Experts of a small language model: 8 empty slots to pick.
Below are experts of layer 11 (counted from 0) of a mixture-of-experts language model. Rows are named gate (a neuron's input weights, with its number), up (a neuron's input weights, with its number), down (a neuron's output weights, with its number) and show model dimensions 0-127. Each number is 500 + 40 x the weight over its row's rms, rounded and kept within 0 to 999. Numbers have three digits each.
Before each expert's rows: a language model's description of what the expert responds to. This comes from a sample of Wikipedia text that the model never trained on.

# expert 26
What it handles: Words in place descriptions in geography sections, such as is located, near, southern, village, plus the, of, and commas after places.
gate0:516519465489507508488449529605480491450544534493480534546526491429499479387457468499482547474438500540494484540523425475445570516531461477479471564502514551455521496505515494546546473484528417542524486505424443509539517456512447497443532499487569496531494497518459542523490501506455578447554550506432557484480484493502539497575550490529537484554500542467488525525459475549460470395497
up0:548528436504505501469511493543505518507504482470516528509469513472508496464486429496458483457495583476410512515543468486516474529487516541451610489499605539505524495500495515481551579489531520557509445471457504519586569464576494511599529444557468496491528522517512530494564517508509440521504445473544474509535525495534502464537565510498516468482492461501558531460486520503474453489502
down0:481436534428480488485561506475518460492483459436482533535531483534543474499491590486447532507533478486481583501436505573575542476491456541553496502369473496503485528439488490484503497519504430516448507536450533485463476532587460518453523556458434529584442471440515497519396428492464496532479494484439507431548479555414523515521523467598497483431438475470444502502502504534462454443507
gate1:480523523540457415462512523493466590454498515545529523457585548468470396552467503507444505580462511557527541554529505530482423494481495515515580540488501522528505516503450495485496527459494492526455422499585479449522537470562489484438593461573423466515434528529516475474571433450571500527553513504535510519512513528503469524496447529530521535522505524553523468503506497487425502509481
up1:547482538498495613440490477532544513514498483549496529500436493488495475529542539515452515541525448521501529536551566514493473528557548522529529566452513463486495474488486504401434445450464498490481494507496489498501483509476491510424539471528473535529457486518573478540500395436564601489550470474526471476523499524541530563511469512533543527418435502575512487492460465472524536468500
down1:567516526484544448517399459499480515478517523506420497556521556556509549445479504494535495535457520443487549483403510502519451557578524511517516443508477530491476533516563499474491534470506517533563592487458469440527440514445470452520520481523546515554448498449538526429413568533531481509482512509526507498538509476504543516549446517528521465482534441560528505633454498551526501483447

# expert 21
What it handles: Given names and surnames in credits and lists, plus subject pronouns like he, she, it, e.g. directed by Brian, Alice Terry, Sean.
gate0:437561532496488537476519505513437529570488510532483541526468495503547528438556542470526460460555479478507526596505456491517496512489519550418593520503499551563493559551475569478544485507509521449534533517505477536541500580574535521506508445429484512501504558554457445454490420472423514515455493539458496547503579505536462508553611510479539514513529466510534497497524472566510508533515
up0:489516458489511505533505524457489450473545491490472523487517512534530442497461526450527496496555493490497513498479575577566490522587503491560519527508480470536547501495452540527470528478507543591513466508467423485547523428475506522438466514525523494437551457575537486509562543548433503527510452543481550516513474435508523498457508518444375435513490520579501494542471533521471406512528
down0:484484558452482457547514543448471489403476543493558529458488548499489472445494542493494493484495556544478550525509456534500460495532479436483493488494519561472495524532416507569535586470447489531466435460484484566528521491574564503470496575498522522536433430465564486481488477501432488483611505490535450514540520458435528533464514530457440567506486439454541466595534600557536512484502
gate1:438457487512434503524544463512567564462574525434476509517554565441526488562458537502470511499439508490482459447464515512455514463420587525537511442534527473498540479528465511506538514513495490477495486465503417479501492585500433470517455544459555557444537526435555501552515544518496439507579446538522534503440493476493446426435494483509522548563409465550465493397454439438456481526505
up1:507449454415483489514614507491604512563540462526482473460519455566532540498488465521484502581523497507430472490489544554453574517547544540435490509496484428551527502497414491483473497499525456493480494504525439496449513519386452513467515494474501451481525491527400492535548558447500530530479534532465457453481488525473530516454368493499522600463462463501493489449506506506457568448456
down1:550505404483513540458481482532513568552494494536534494484447457497549523516551442567423515570525505489424511510478492560509465496567450504479502618532537470479490522470453516550499451480578598550540459481452571511485511424457507537487548443535484515455511512426510578436506446474458504468409544545503440454512521494537458501470538491464517532434463454470515478524491536572489510460475

# expert 0
What it handles: Month names and the prepositions on or in that introduce dates, as in signed on May 4, on 30 November, Saturday.
gate1:490450481557482578550429546547592518459527549536553458547553458478600497498484557448540500514529480511452502444546456524440499523550418511508515497562577562465457477533517485572470563486473485522495435538507454447481549496525487512514461482484519568503477479505465486527466463484446456542504461505483463537437485547517534572564524554538410521442461472560511472480467519445521516537545
up1:516509483476503460459543534431496407515547529530449558449517537554429528485545569466471493521524518466489506483487536504578434547485494446481491504442549534520458551527463453491556527474431493449464545507508547548515486571567530437489515487506489478497583426502500549561442536495489575513504573559494514397490472526520464420556570509452543514585508545449532463540528544508480540481554
down1:551537438485443465481469517530464512511575538552462481449521502430559406542517545492523510484411463501552489518518534440473488495525499478568470516530540527476486534522472484460554520556569503517434498513480482540547502482464521398408567468483499459427501475559394487494463577490548541508483493541522461517472515496517568537510528560530523501489504516413571415508530460536527500485513
gate2:496460479486475529509452565636473487459552528511537499539450564476535461396474519539472497519520516477502550550416509525515484612511547483473434408521506484535476527490521502458450510610469470521573485490507467525457481531437518458545570518528469492508494515466481554460482460454545492479481495506585518512494488497512529513458450456578520499569586493522484508469517445496488578487469
up2:511485528466508482505467459581395538485472455505534524545496531499588498581506582532461469402525519429526499502500592458510457545490517486466535553451481532533469462547523477545497444471496435543492483530551534600461502544530504422497498548532478545503519489446414512528539511506499451466555525512445456454571478480512512491536530523492543485525535515530488518512569505592453521520549
down2:511560464560545464463510423491490463498484601426438494495476424435487506437541597490517494512490509519421549433492522444508466549570520500505502484463480577483569448513494425482538436485576469463538448543463500493492533488505464507529569476506510443495484509471430496556538487526532489499478519553447492579433495545554538501536574487573492563485491445509522554427461522535489540489520

# expert 24
What it handles: List-leading dashes and table pipes at line starts, plus French or other Romance word endings and particles like de, ique, ie.
gate0:499538477505548450521433520570474427486464395487500517515446494534516513489497500540489444475548565494532521498472485538502437437452475520534486534495529501511505499452530480484503497591516512512540540540488432500472482522515513502432458515498555432532497565519530430473525479485521509486468426455513443444436491486444446527566488447552534587506492495557544559498516523491449522519485
up0:535416507448557489511484457523541569479454502463510492507488459506489527511555483515503610451437541509448493490468480443437506520485562534494530498490500521562471504511497489483463512452530470505495504484511544502504548471448519522504536474587485560487519509507475533511434566544492560541518624529545513487471511509536535508514531533456472461448513583495493499480559532538626427531608
down0:500505468484574547467501467396513554487558488496500529445448561544430505553555592501471506525442502531454476545520482514481526519487516522430535537488468562506404501487565528535431522477548534498493461524513552506531484525501544555453558484612487475513456449461451541467457470508533506526528508425473467531449474475507511513488515565550499590445491523495531438411468568512511497491504
gate1:518575477460452514505440486510438516519518516525511456493448549454447505440518538514467511449472505480525506548502551456523479534493541428470477436494483401500506474499372471459485496531465504551478533501472492479460502572458496529507497536463517475442508450555573476529520443422447486468531457520505467511435507502501533521551513506468513432507473492520489437488546510562563459497492
up1:512488523547506473466540525495553438519453459445573565517490400527506464566567463510531521536510481459433511459500468580461519455532561493509460508510468482463462472478561446559538541525535543496475455517614551528528456435499491449518451473482410545497554437452475552532496544513555522484514508469475475472596593517511531506514526534497524535500486490497529563512519518479499502489497
down1:457472467474494565611510451461509459518533499476461514553423537486451570487537503516493496531505525468541477568509437443461439531470474492527445510503495481475533455469491518451571448423498576496507535519486471497528500532551458570579472452507509436476477534526495351479518488524499462465505566478513505500487454521524495443507551521516503382548498537540433527547534541528525570520458

# expert 13
What it handles: Opening pieces of personal names, surnames and place names, often Latin or Italian in form, like Mar in Maroni, Ol, Sebast, Jess in Jessheim.
gate1:466505485531542522510571462559490547450480456436446549506576495508538470497411506480559472571527471491456448521419522523450453575469465425529523373507513467534514501479527511493478480475488485512556600431513527536486523569528456520469530499475474492566565555438443487454535459508494501538527569495529466485421503472480558487514505454452553505509462490561496478472481522479537502451470
up1:549493452435479493520522470508517509499492503532543536529487513459474521554482484427474535528516582491515533454528499523496514432428485482532468603511494551478580510564492492553551501567567510506508526568462486465486553473523555439581469507481500465474417543500528521597445591532535548471532504494439498459538508516513478545443471505524403516495529418443516550531553443528500471528485
down1:381514451483435526519498556508564522507475465557608519491615502459556512470525479564518585538456509461527481514571561546497532550541574495489464481493472494506437401463487528476430535482495434529477498561523492512480505421522531510462543525593462534497481486499532551454494483515460507477572554498521555478488535467519476467536535535520515541460492523504498528485500435478461511388528
gate2:494435490527504535486557491542482496495519452454489588452451489572489430493482559485494478460495465493454535557468461441467427522556508578498565532546545426541491502537427533473475452463552514436529516515503489544558578489437506529467503468429436480519507421483447472474538521567547517518546493521478497493418461498514504444479571468492460511436461479478561556498511452432477572525476
up2:538505498533395461520540527453534500444560444484571500468452454512411475492500459521436477638465523519477456591523480528586498492449548501443494486501520491575441475492458486502507501469513468535451454523466518475496493571457500500576533510493473546463492542483486490411446465535485474492481492523532521511497484604460442515471513493462507469505449505468432535482517471453493415569488
down2:495498477437492443514454492492477493530495576523482480487571507511532529463547539548499460473424494513538437571530490476444469540515471447493537499448475559491565500491484543506515424439455529538465550456468562481545497484547520516514466526530473456559448460461518494540480546444547613528468537472546559562519457468500541537467485502557491485484498464486484414456464434466471459497537

# expert 9
What it handles: Mid-word pieces like st, h, th, est, ast, mostly in foreign names and transliterations, e.g. Rajadhyaksha, Sashastra, Bohanna, stabbed.
gate0:554478504507508464463485473460503483466450514523452428569536469599562492596488411480551537609528514520587527568459489505502502462547551532437415470496468536498463422466524568518572466531502522503497493426532511492462535592519484446502483494507468484535482496561461501495505471433506412456602500539547517534516476520504500497488441516502504484428543446440467446538481503427540490493435
up0:487451442524527485556563496529503572511534481534449473453578505466507520505440548442546527414533462547512481530512511493465501526541549594466484527534463486482500525520481472545452493545534447559446427488473488443467530622502522436535527478527479529417543489551529507417543507473542457484525469503465545530519454592471467536529526539426539492513553482495451474559477498513523524556498
down0:462535495450530583530499460578495540476437460433533489478513440492428412429450527445559444506461535438449501505502563572529520498510504460482434510498456575514537458480452445476437502447533556489480538521525518533579469543578481541491432543489491456474514500519517466523503515527515486500546475500411507537509449563545504471484485517478458475526449506535473471486464583560447550597341
gate1:519472569518507453519498418496497483481470622455402503494540520493553494513452496510525517446481475468496462539507532477506561519446447483466537478570508444487487524553541460503413474494442501515524559516509542507505461512481445549388526548508489517494608483534486519519581500534564484391519493502489453509482554535445446554554521458462497419583513546521466460472497496487533464520514
up1:514462573447493507516558434500489507463569531465450487545512462447569489535510464550554497495429493417525483485570496487490484494442515509502598513554477528484530514490440523526443492583500465467546541501504483435516430548563547522491516534530516558486512508466566487454478548465485459464510464531447504543433533498476551507518506510508536430527508551517475436501446547497538434534508
down1:493488489528554479555458502486460595471503483450479491581553536488564508551482529533503507459501493567479496575516495502439532499529531489520495443556474511519504473547515492581469483419514548489548490436470474478609396555550455494524583584448488451521529459548503451489428461486543522418543547479516571458489474552548493498566530505494538476503482487560501513494485533519483474491520

# expert 25
What it handles: LaTeX math symbols like frac, backslash and braces, fragments of foreign words or Georgian script, and pieces of rare names such as Zogby.
gate0:472456488446512458505504495442542501546479476510470484518492525505415467497582460428480487472518499518523438484518435444448550509445448543550519536525435505515516502541539526550523547479508482563582439496475447533420494484574475447575511513449508472457584453528501492503496489558547577404553560566529428545534491593514535457469485502529499528464503530455540547532481492504545528485466
up0:470517498558473496460526491457540513603505489511473465505479440425460498540521457475510464436409482505533432449496481603507542542466567531484505493454559477534544507525545472579492498483525519514554517460528474462480523507526513455479575484544546478554413478547423503504534475468456534480490571532521523473445522481527466599435498502484523455455543493454558509465522478402501503453496
down0:471471549406455531542573546462465516482470506488545480491459494552518502570530553504460486439542506534513502509447484498531513477532457520509492441577487470506583471387435514557389507438462500486470468534435514531493476445533540458460522492473487496486479433540509433522454472493449521552498466546456497503509464490460489484517510482427480543533493465486532506463465543486477513408546
gate1:522518512406576475475529517447537506459506510546473463520573544491510480445504533499516502437505497539403515514486539482488587539522505512463504571463466483574502446500520522428477478551517488507491537466520492452522571424502560479480478451592554551505494460537445434542494481490512466513539477526513437512422478504453433444479510449500485468482529502481453539477526469499550526486498
up1:420519506526549439475614555483516548440428540467452496518471509477475484550505551539493468487536439465502467492445460561450478501524503578442495456433556523526438488545540509493551517502447468520546460525482481523492414553518580397496537512495537516447487506554537548513530530489502463498455563507473510557514528499536478513463440542533524486521490513475535536478474457408436504526505
down1:500553442498513507492538524457592543589509432481445475492534502417533468449525443475543553496519489493504480495482503543484512482508478572457477483479434531442429501486522500471600587502520547467439472510479506523506502470502503498502563475478475495534508550471440536502461452496440544433537502452469432406474531543530465499513469508477495475539460497401515517519521550559567482483473

# expert 23
What it handles: City names such as Los Angeles, Madrid, Paris and pieces of Spanish or foreign proper nouns with accents, like Alé, Francisco, Pasadena.
gate0:553550489530475409496559489457505524500565475473474559522520529409502544469503486461454494439430456466522541595473511484547448504554475601485460449484495474480393502461488557452583542503501524504533559542501558457494517484500544500501496529489512527520476484426445470425492485489500541471393453509527449509469478453501493529466512479574479527492515509430511515488547535571485485454487
up0:510577540452409481497477461503472460490532464491503464497553506492495483454487535515520506492615492501517578520466486455501544520416503514489431532505534660556476518471482468472447526573562517476550545458492492550514462372528517490520490531508530539454585521481552511490466466528497520498550533515592571519555540469482476484451519540508526586497491531553551513453508473563436443513477
down0:504541518498487534431518516510534513463514469432441482524586499514487478463501457511545478497403478541560429535564442473530554500484553532476527509476487502443473458463466515510538598519522521445495488498526406510567512419519469529454540455534491465448536554532503493522465424428526463483485496490488498467431504549556521446499520505506543549549523447430470396469536506499455473440494
gate1:477493578521512488497427450493474495574544496478526433483540514420584460507537500467490562501522462486496559537515587518484430457497501516511520476563579503539488454495483538550487467529530473459568585544507454508543531471489497474480502449512551491542432455463476494519502485522550568528598545496537506502471510513475527534460555507494525505472482516540459439481545483506470418486502
up1:537454477494474522570563583529526575478524468513538515523534509494484504522489567494426534464469556528493554448497491525511460433455536493559460519569459419502453506490428493514467444546523510463480477488376430517504482507524514512514507520479507504460452558458474545531521482481498473523499475567472416560434518489537488451462500527546495499502490494488569502434529489542549432482512
down1:546544469548497485464532515569467489514536452488627480460509491524553490410454465464525517519475567463519573507516500549503475486565478441479489486522565510524482496450495478431520551548561575463480513475442396594467525448511473479502569482486560509566545524525574499548483424494475559482519482530544537552518473493484439432508532468448433586487471492557441507493491588509536498469542

# expert 27
What it handles: Capital-letter abbreviations and their pieces, such as MA, MF, TLC, ALTA, TRT, plus == heading markers and percent signs.
gate1:528542503523495429452512508527515423420481531500485487532447501560496541521547392487496433433447449514520462532502540518560505447528521543517484538503433479434473517523503476575492463538524498501504457485476538453500429456504588458449589532514510449519576513505493465507417447504510459537495447551510508491493412505501427540471455547496452518535509538444580514510544500489520504434508
up1:529483404411502525544507513567494524459539425534449443476497470551492470498480552435491543486583487495508479555450473506461465509455483494556526363502478459517540538479508494524471475530464546489475470455477478526506459527505464480446481496418510512444451553519513530499580529467552444517507574477496486470466525449475488558534478535480496485469492541428433503560492525518477460471501
down1:447494471446505447475461489448472620480529525461546530495603512506479613486501528470501449496461562486465485483501536567448497475468560534491499522458490477517479549541547533506433514476457483516497535503484523529516579491505495446525473544503453510465504499549592449524465490524509453553453576479519566504504483485492458520541520521483521481505577537572458566458480483576475501467490
gate2:547595492466466485466518506514494465517592506495508494484543499475458510474413561512474477549498545461497568546487466535536550541483523491456451512520481468485505498500470466502475555522517515574488487513512483481528515517478460461578468458551494485519460538453383439512495422516491442440552526447478503564453535443494586505529505562515502438485541526510561493394512514516503470472513
up2:448458504431505502510488445462516509582525476448524468473480458448603490491497403443469477449456496463516491494428506491557520514489486534485501568478513461481515526532478446518469514571475478434441590428614545499599503504514489452511475491522493510470502471483500493441541473472529514472566483522518525437509471499485516602500539484527570516500523530508519459583513480509485548513552
down2:603475545457545548459494516492488513471544543498508499536475442451550474447566483532584498455515449507493496480492449470481505547435513535525397496545524507528534505460581441496474514531515497456489497543491553419458512506486543529538456482493482526545528489577555498498438529560471415523535475415486471531488449504533534558494526455483530553513561550466549499512551616464508480483553

# expert 19
What it handles: Occupation or identity nouns ending short biographical descriptions and infobox fields, like politician, footballer, writer, basketball player, husband, plus line breaks after them.
gate0:517514504462602436469456465517495472458492478510446521521495475495530560514499528503430499531416520498633503486512439426530516528578554498453506472474488498573471511570499461504522479487511542510457495514477463558464537492452531515460446478545538449555510549520490474497479515396528548524514452496495477499569450520458566532485495456487533473450499471450421523462454525479532512530576
up0:550488451481505465545463533475477489544507490480448545460496475500573485531475549534534444533499477510499543560502458473538537571443517486512504507483562455566504478615519513537552576512461512498543519545483509456497479548493530444426434474556546508505483529457543506508474479554533487470503453487480545547484453495465519462477406533534515528570490541509490422438503568485582501501496
down0:438507498567544460531490439502564534494524487510489521544396457560512464472604465454505531535516445542580479447541484484517558543561499489449542449503537500454481444490551467517487482498563423565538494472478523473523518493518479558506474532384461568503519510494524448480518550525496515479524446497508491467540555486461530540461543553602503495484490479493430501465513453481446422463491
gate1:497495562544525523414494522502517466511494448482520531498509528505506492473459458519524453512482515586485469506502502543556502490515503531498478444511531505427478464585455551540471524512457458466496507548529447522526507536489515495429501542517539483530437467501511472510540508475509418529556413475575538437519457527491550482497528522533460476504535493556543518425479490498564523521520
up1:546503483434544456548555530458471443482555524466479496460503529429514460525482452563569530507511488430570496524478443559485484540512583452571398475484477440464507528512544472506524527481539482525485468490440544450476500462529551516478468491431488485549514472483544441518551459455514435499592456482536491465533459501478488512480517437464493476429577538471490445538485482472407528426483
down1:524577576469467563574544484431469468511492456470483502529454456513491482525541440464456418467511601509499503464447496517499488515571520477506485439490505499472526541481376416560523524556528507501504475518528481543479518504469498432480434531537487496499522503516433549489427501548560502471429574464532514540422510475503545477458468471444444476506509491538526515495521452532469456532448

# expert 1
What it handles: Single capital-letter word starts beginning proper names, mostly people and organizations in prose and tables, such as D in Daly, J in Robert J., Z in Zonska.
gate1:483481512603530485573473537550458588460512558490525566523526548519449502492540560552545523527490543555527529495543493485483562505440512455565582552508519516539497593471608524530452525516520560488504539442540468485501516440545517553494573487503431488497529540469509498492450545488578502511454559479482420525500511564561530467490480518498501545501501494525488503443502519538511516415506
up1:451532510488481459429516460466513530489525522510560512514476478432502523488509426488471526475493531402521496460436508548571502464498493523451499491506462516481579511555431533576467502481471427502519462549485539512578524553471450441534423469538547465520478475563540511494467480526489445493488466497532557542495511414434505528532557480441437450516514530411528474536462450483495520577488
down1:519474457483441448468474513484488470493525515450546549468474533487451533488462486501475493533671500559512502563514418521527472455484540443449479517594500478586502497495466463557481501555545417527566524545557419534540504518576548494466426409481501476480486495472493535467502506434429535461506495458591474367524474379426489531512520492487467491515497534526450476505471483518484463466581
gate2:485469506554515493534547455501522459506510533493600456569556505474419566529537479546516489472576584572513539537546471537537556505505507496506466515525574548494475488527488501489515538561505477495493506563501563431456474474544498501496425492493493554519503513474451537507492535551435572458579487500500474554476493491470531515517458462476439477511457505544507523502517462515502416494448
up2:472522524367509504465495564477507524556485434457423508462399462550559472481457545450532521527476459490493468453499390493420461459537432522486518504489465471464509545478497543441497510412459501556498533479464536532541519529488473525502516534469531464483476525455517485458498498433516452566416464462469489472520599517553454550475532523466530496505577497464472565516503480480516475511573
down2:462498468475548505504517509472595520526536504573405579510469430487581471462458447500441526571457465452560482515524513479461424450522493441584479506414452434518484521529517469567507572467486444515503479540502499516515523497506495549458543561469558435547451509524468451446547454559541423477495488527399502408553551493385509542537523503498490584536507469500514500457467502567520513498529

# expert 30
What it handles: Field labels and section headings in infoboxes and wiki markup, such as Passengers:, Kingdom:, Succeeded by, Personal, ==Plot==, table separator rows.
gate0:460435468510470521424462485444469495431521487507545552465578526446447476506534524511467540447496522488475521536458471491461482520458587518580472481520453502478533541429515494520543507475439523476513471492523520538549503503454595466448506529498523469422452503472495467500410558509453590509544518535417451509525499489456464476509510550501432525476500454517469487485475539528567444487500
up0:511450493500543491488445481463435457508459526490499547483509470516470472522484516527474526475411467506521500498498433478459474481435514458565492458599517524455422463489500454490512492455541493538490532492504510542459528402538551531461513520592479457429523505554453479521577483512507481492542515524494465485552377497502440528463536456510441402457522500514492492495438498480460519519471
down0:515548486502510503505511533498556513520448477451520494501522536523533491501524468503408477500576500500456481448506450513454513512543568441543496454505506545606492522450508563494501458507482555407526491478389467488413488475481508519586488584526503448511507526457508505491473543491503479436446457479436503525539566506572416476518445431494483478514554474532515471488538524529473471577453
gate1:511492441565497477529531514575518458540550475546445459541457475474481535556535415487544428538459507487546406547533509531465499546489412518537563460516498523469515462494433470528532547577539577544496487542440500512486487557478487468504465535508492529518523581481473474411489536494499470507596542522486535478502434455517519500487490567504532488488591485490512485475557476498471565547414
up1:569469516575466432458491499447490499485518503515431490468513514513435608502489548494504497431527518467501460564512535591523469497475509515578494416486457476460589519513473448488471436470455384461432494425487441536474475489512539478500516552527559506507477511461459478506497502444456480493498488458592503538518525462470460524529510515465496559476526494488524566483429600466479570528478
down1:488475492483543474447443579506512521500533508521465568439431563512487537491477507483487521509515518517440486522444536487520587484461549530524449480490505494598491489482538505483511491499520517528453492483467515586468497506504499509375538535467472499506486515549531541455489483492499481493521512515440523542492421488505591600505442488470463495524482513511493532524491452565521524499557

# expert 29
What it handles: Measurement units after numbers like km, mi, kg, metres, and word pieces following a capital or lowercase M, such as mud, Mungo.
gate0:459505575528479462481549451556495469464563425466477507521514538488561476503528490511484572461520535484524500503523531527490537530494477517500523472481500451615501516472526483435428534463471484464536517534432528478499411463492522543503564446493494507472520512574441471468553487489516474525469532581504474431556500483436468523454486494565529545499507491451532549539565519577389459437538
up0:547561495477508492502524487507555549506522473527525544495449563433430478536500550493531439467476493521450512503482470532494489453416496443460561521525532517556494554482464454456461536487407501505507526457562483505509503536462469424470478552539528538528516545447427494525537545562482561553512512495460433453517438454477553431468503551553560479530427526528535507491512527446466556436553
down0:454425401586501510591514453461550451508546514456482563473543496447458458481550490509523519491541479534498490557495560448445395504515505529554515466447489507484430458509491528540489533499530513498528550481456420457534507520523501509517508474527463559509457447454487490458482384509453521537450521537499547497520524503534486571485444505474556506507556454482431381530537492483515505512511
gate1:505465559528554475490525507489503563504554594579484541470450445537454516452443538463459519510486514422532558574525545561480462520490473509506451464564495558511563495553534549472464506437466523453516501505467459519587452461459473450456515512478504538462542580554510480473469546510480500552461512493531462504460484522467515479472496431553500519439422478465513506499494506484465586436501
up1:478494502519532516530475477415506525531496571518476521533505498498448447501538545502525491559520516481511530431567559481484489495478535479631522551517468510615391581526457515504488514419505449526568445496450433486523380473497529482508524476517474501468514484545485487543413520468495492546457553490538497452587474480486415489546473440540531452466485482473490485489494431500411536504448
down1:547513479468582491485442589522518433507502428447506514448452491391488504465475557563485491477496453474575543468428463420529498502502434500465519541496521443567527440529575544518444474522484601469458449459495464490480469455478525485448498441420437514588531525497479562476495469555474448466486550542531549490489534477579556450544399556469517543483543446481477573511505519467576528565542

# expert 17
What it handles: Pipe characters separating Markdown table cells, especially row-final pipes after empty or numeric cells, and table separator rows like |---|---|.
gate0:483435442478504498525397493556504603447532484498542446479483501456529562508501506473564472510528480496499448523485518510465448567495516528470545460499523540530455573490499518468489463567528497488462541496550471507499512550493577501459454429461507519494336450425501517517529465500528523499585504473489443539480507510525492531516503540490476464484515468471518496626495471508442417463489
up0:544466617599522500454488506483519459536483550509476490564514500616549452471482496467491450471473490510435515538467511524486503484556505518561504564494484496533499424493496451484548508425531538511534463506465528560530455480479527501423531471432444495522561520509489554467487469488513523563544406497451456497557478454528538430501509462506599510601546579487429497441489505493506480485505
down0:511468542448488446474460534510465497471541394461507551408507456540429523481502496592491519538522478457439508454459537560414461494455572512466491505547482506465499476485520453546465531486505531497457529452535445515499454509575496464512524481443532505521454517504520428512522490496513499499478444518507456502532426524484467496453544537469470454445506551420532540523522485501556496477557
gate1:487518481487557453429462541498531531487464511464526529490443468466414460475543498561416492442510527526470513542480429516442579471594579506488465534441548546600516579478573481498516476464499474500495538469577421486467559554473520455456469458520491463500512514503473458482515561454491471522573463469428475473565476536447495504544510512584529522477479503459459521522512553504498541489518
up1:449580423494505558486530557516469584492461465493471446470414525566482527521499473530471512460513518462482545511477525477507510521564510428440464480427396510498422492482558526479579554439497494562410460528531528465575544519436511555547476547466525535492474439442551498482450535528478478507447456457542467445517503559513518542489533547557517461452582422483481479429513492547573476564500
down1:499432482554611413510567586472550537485530500501480522466438544458532474547520430526528515543549411473518450536466472565445465479519523507539523512521575555493480525465522453530475513496400497487542500521489540492469454535427540514470479461519523451506383467482547605512458538541492457474477465441577540489497478515507522466482523566515451524519476449510502521528436519514527507496540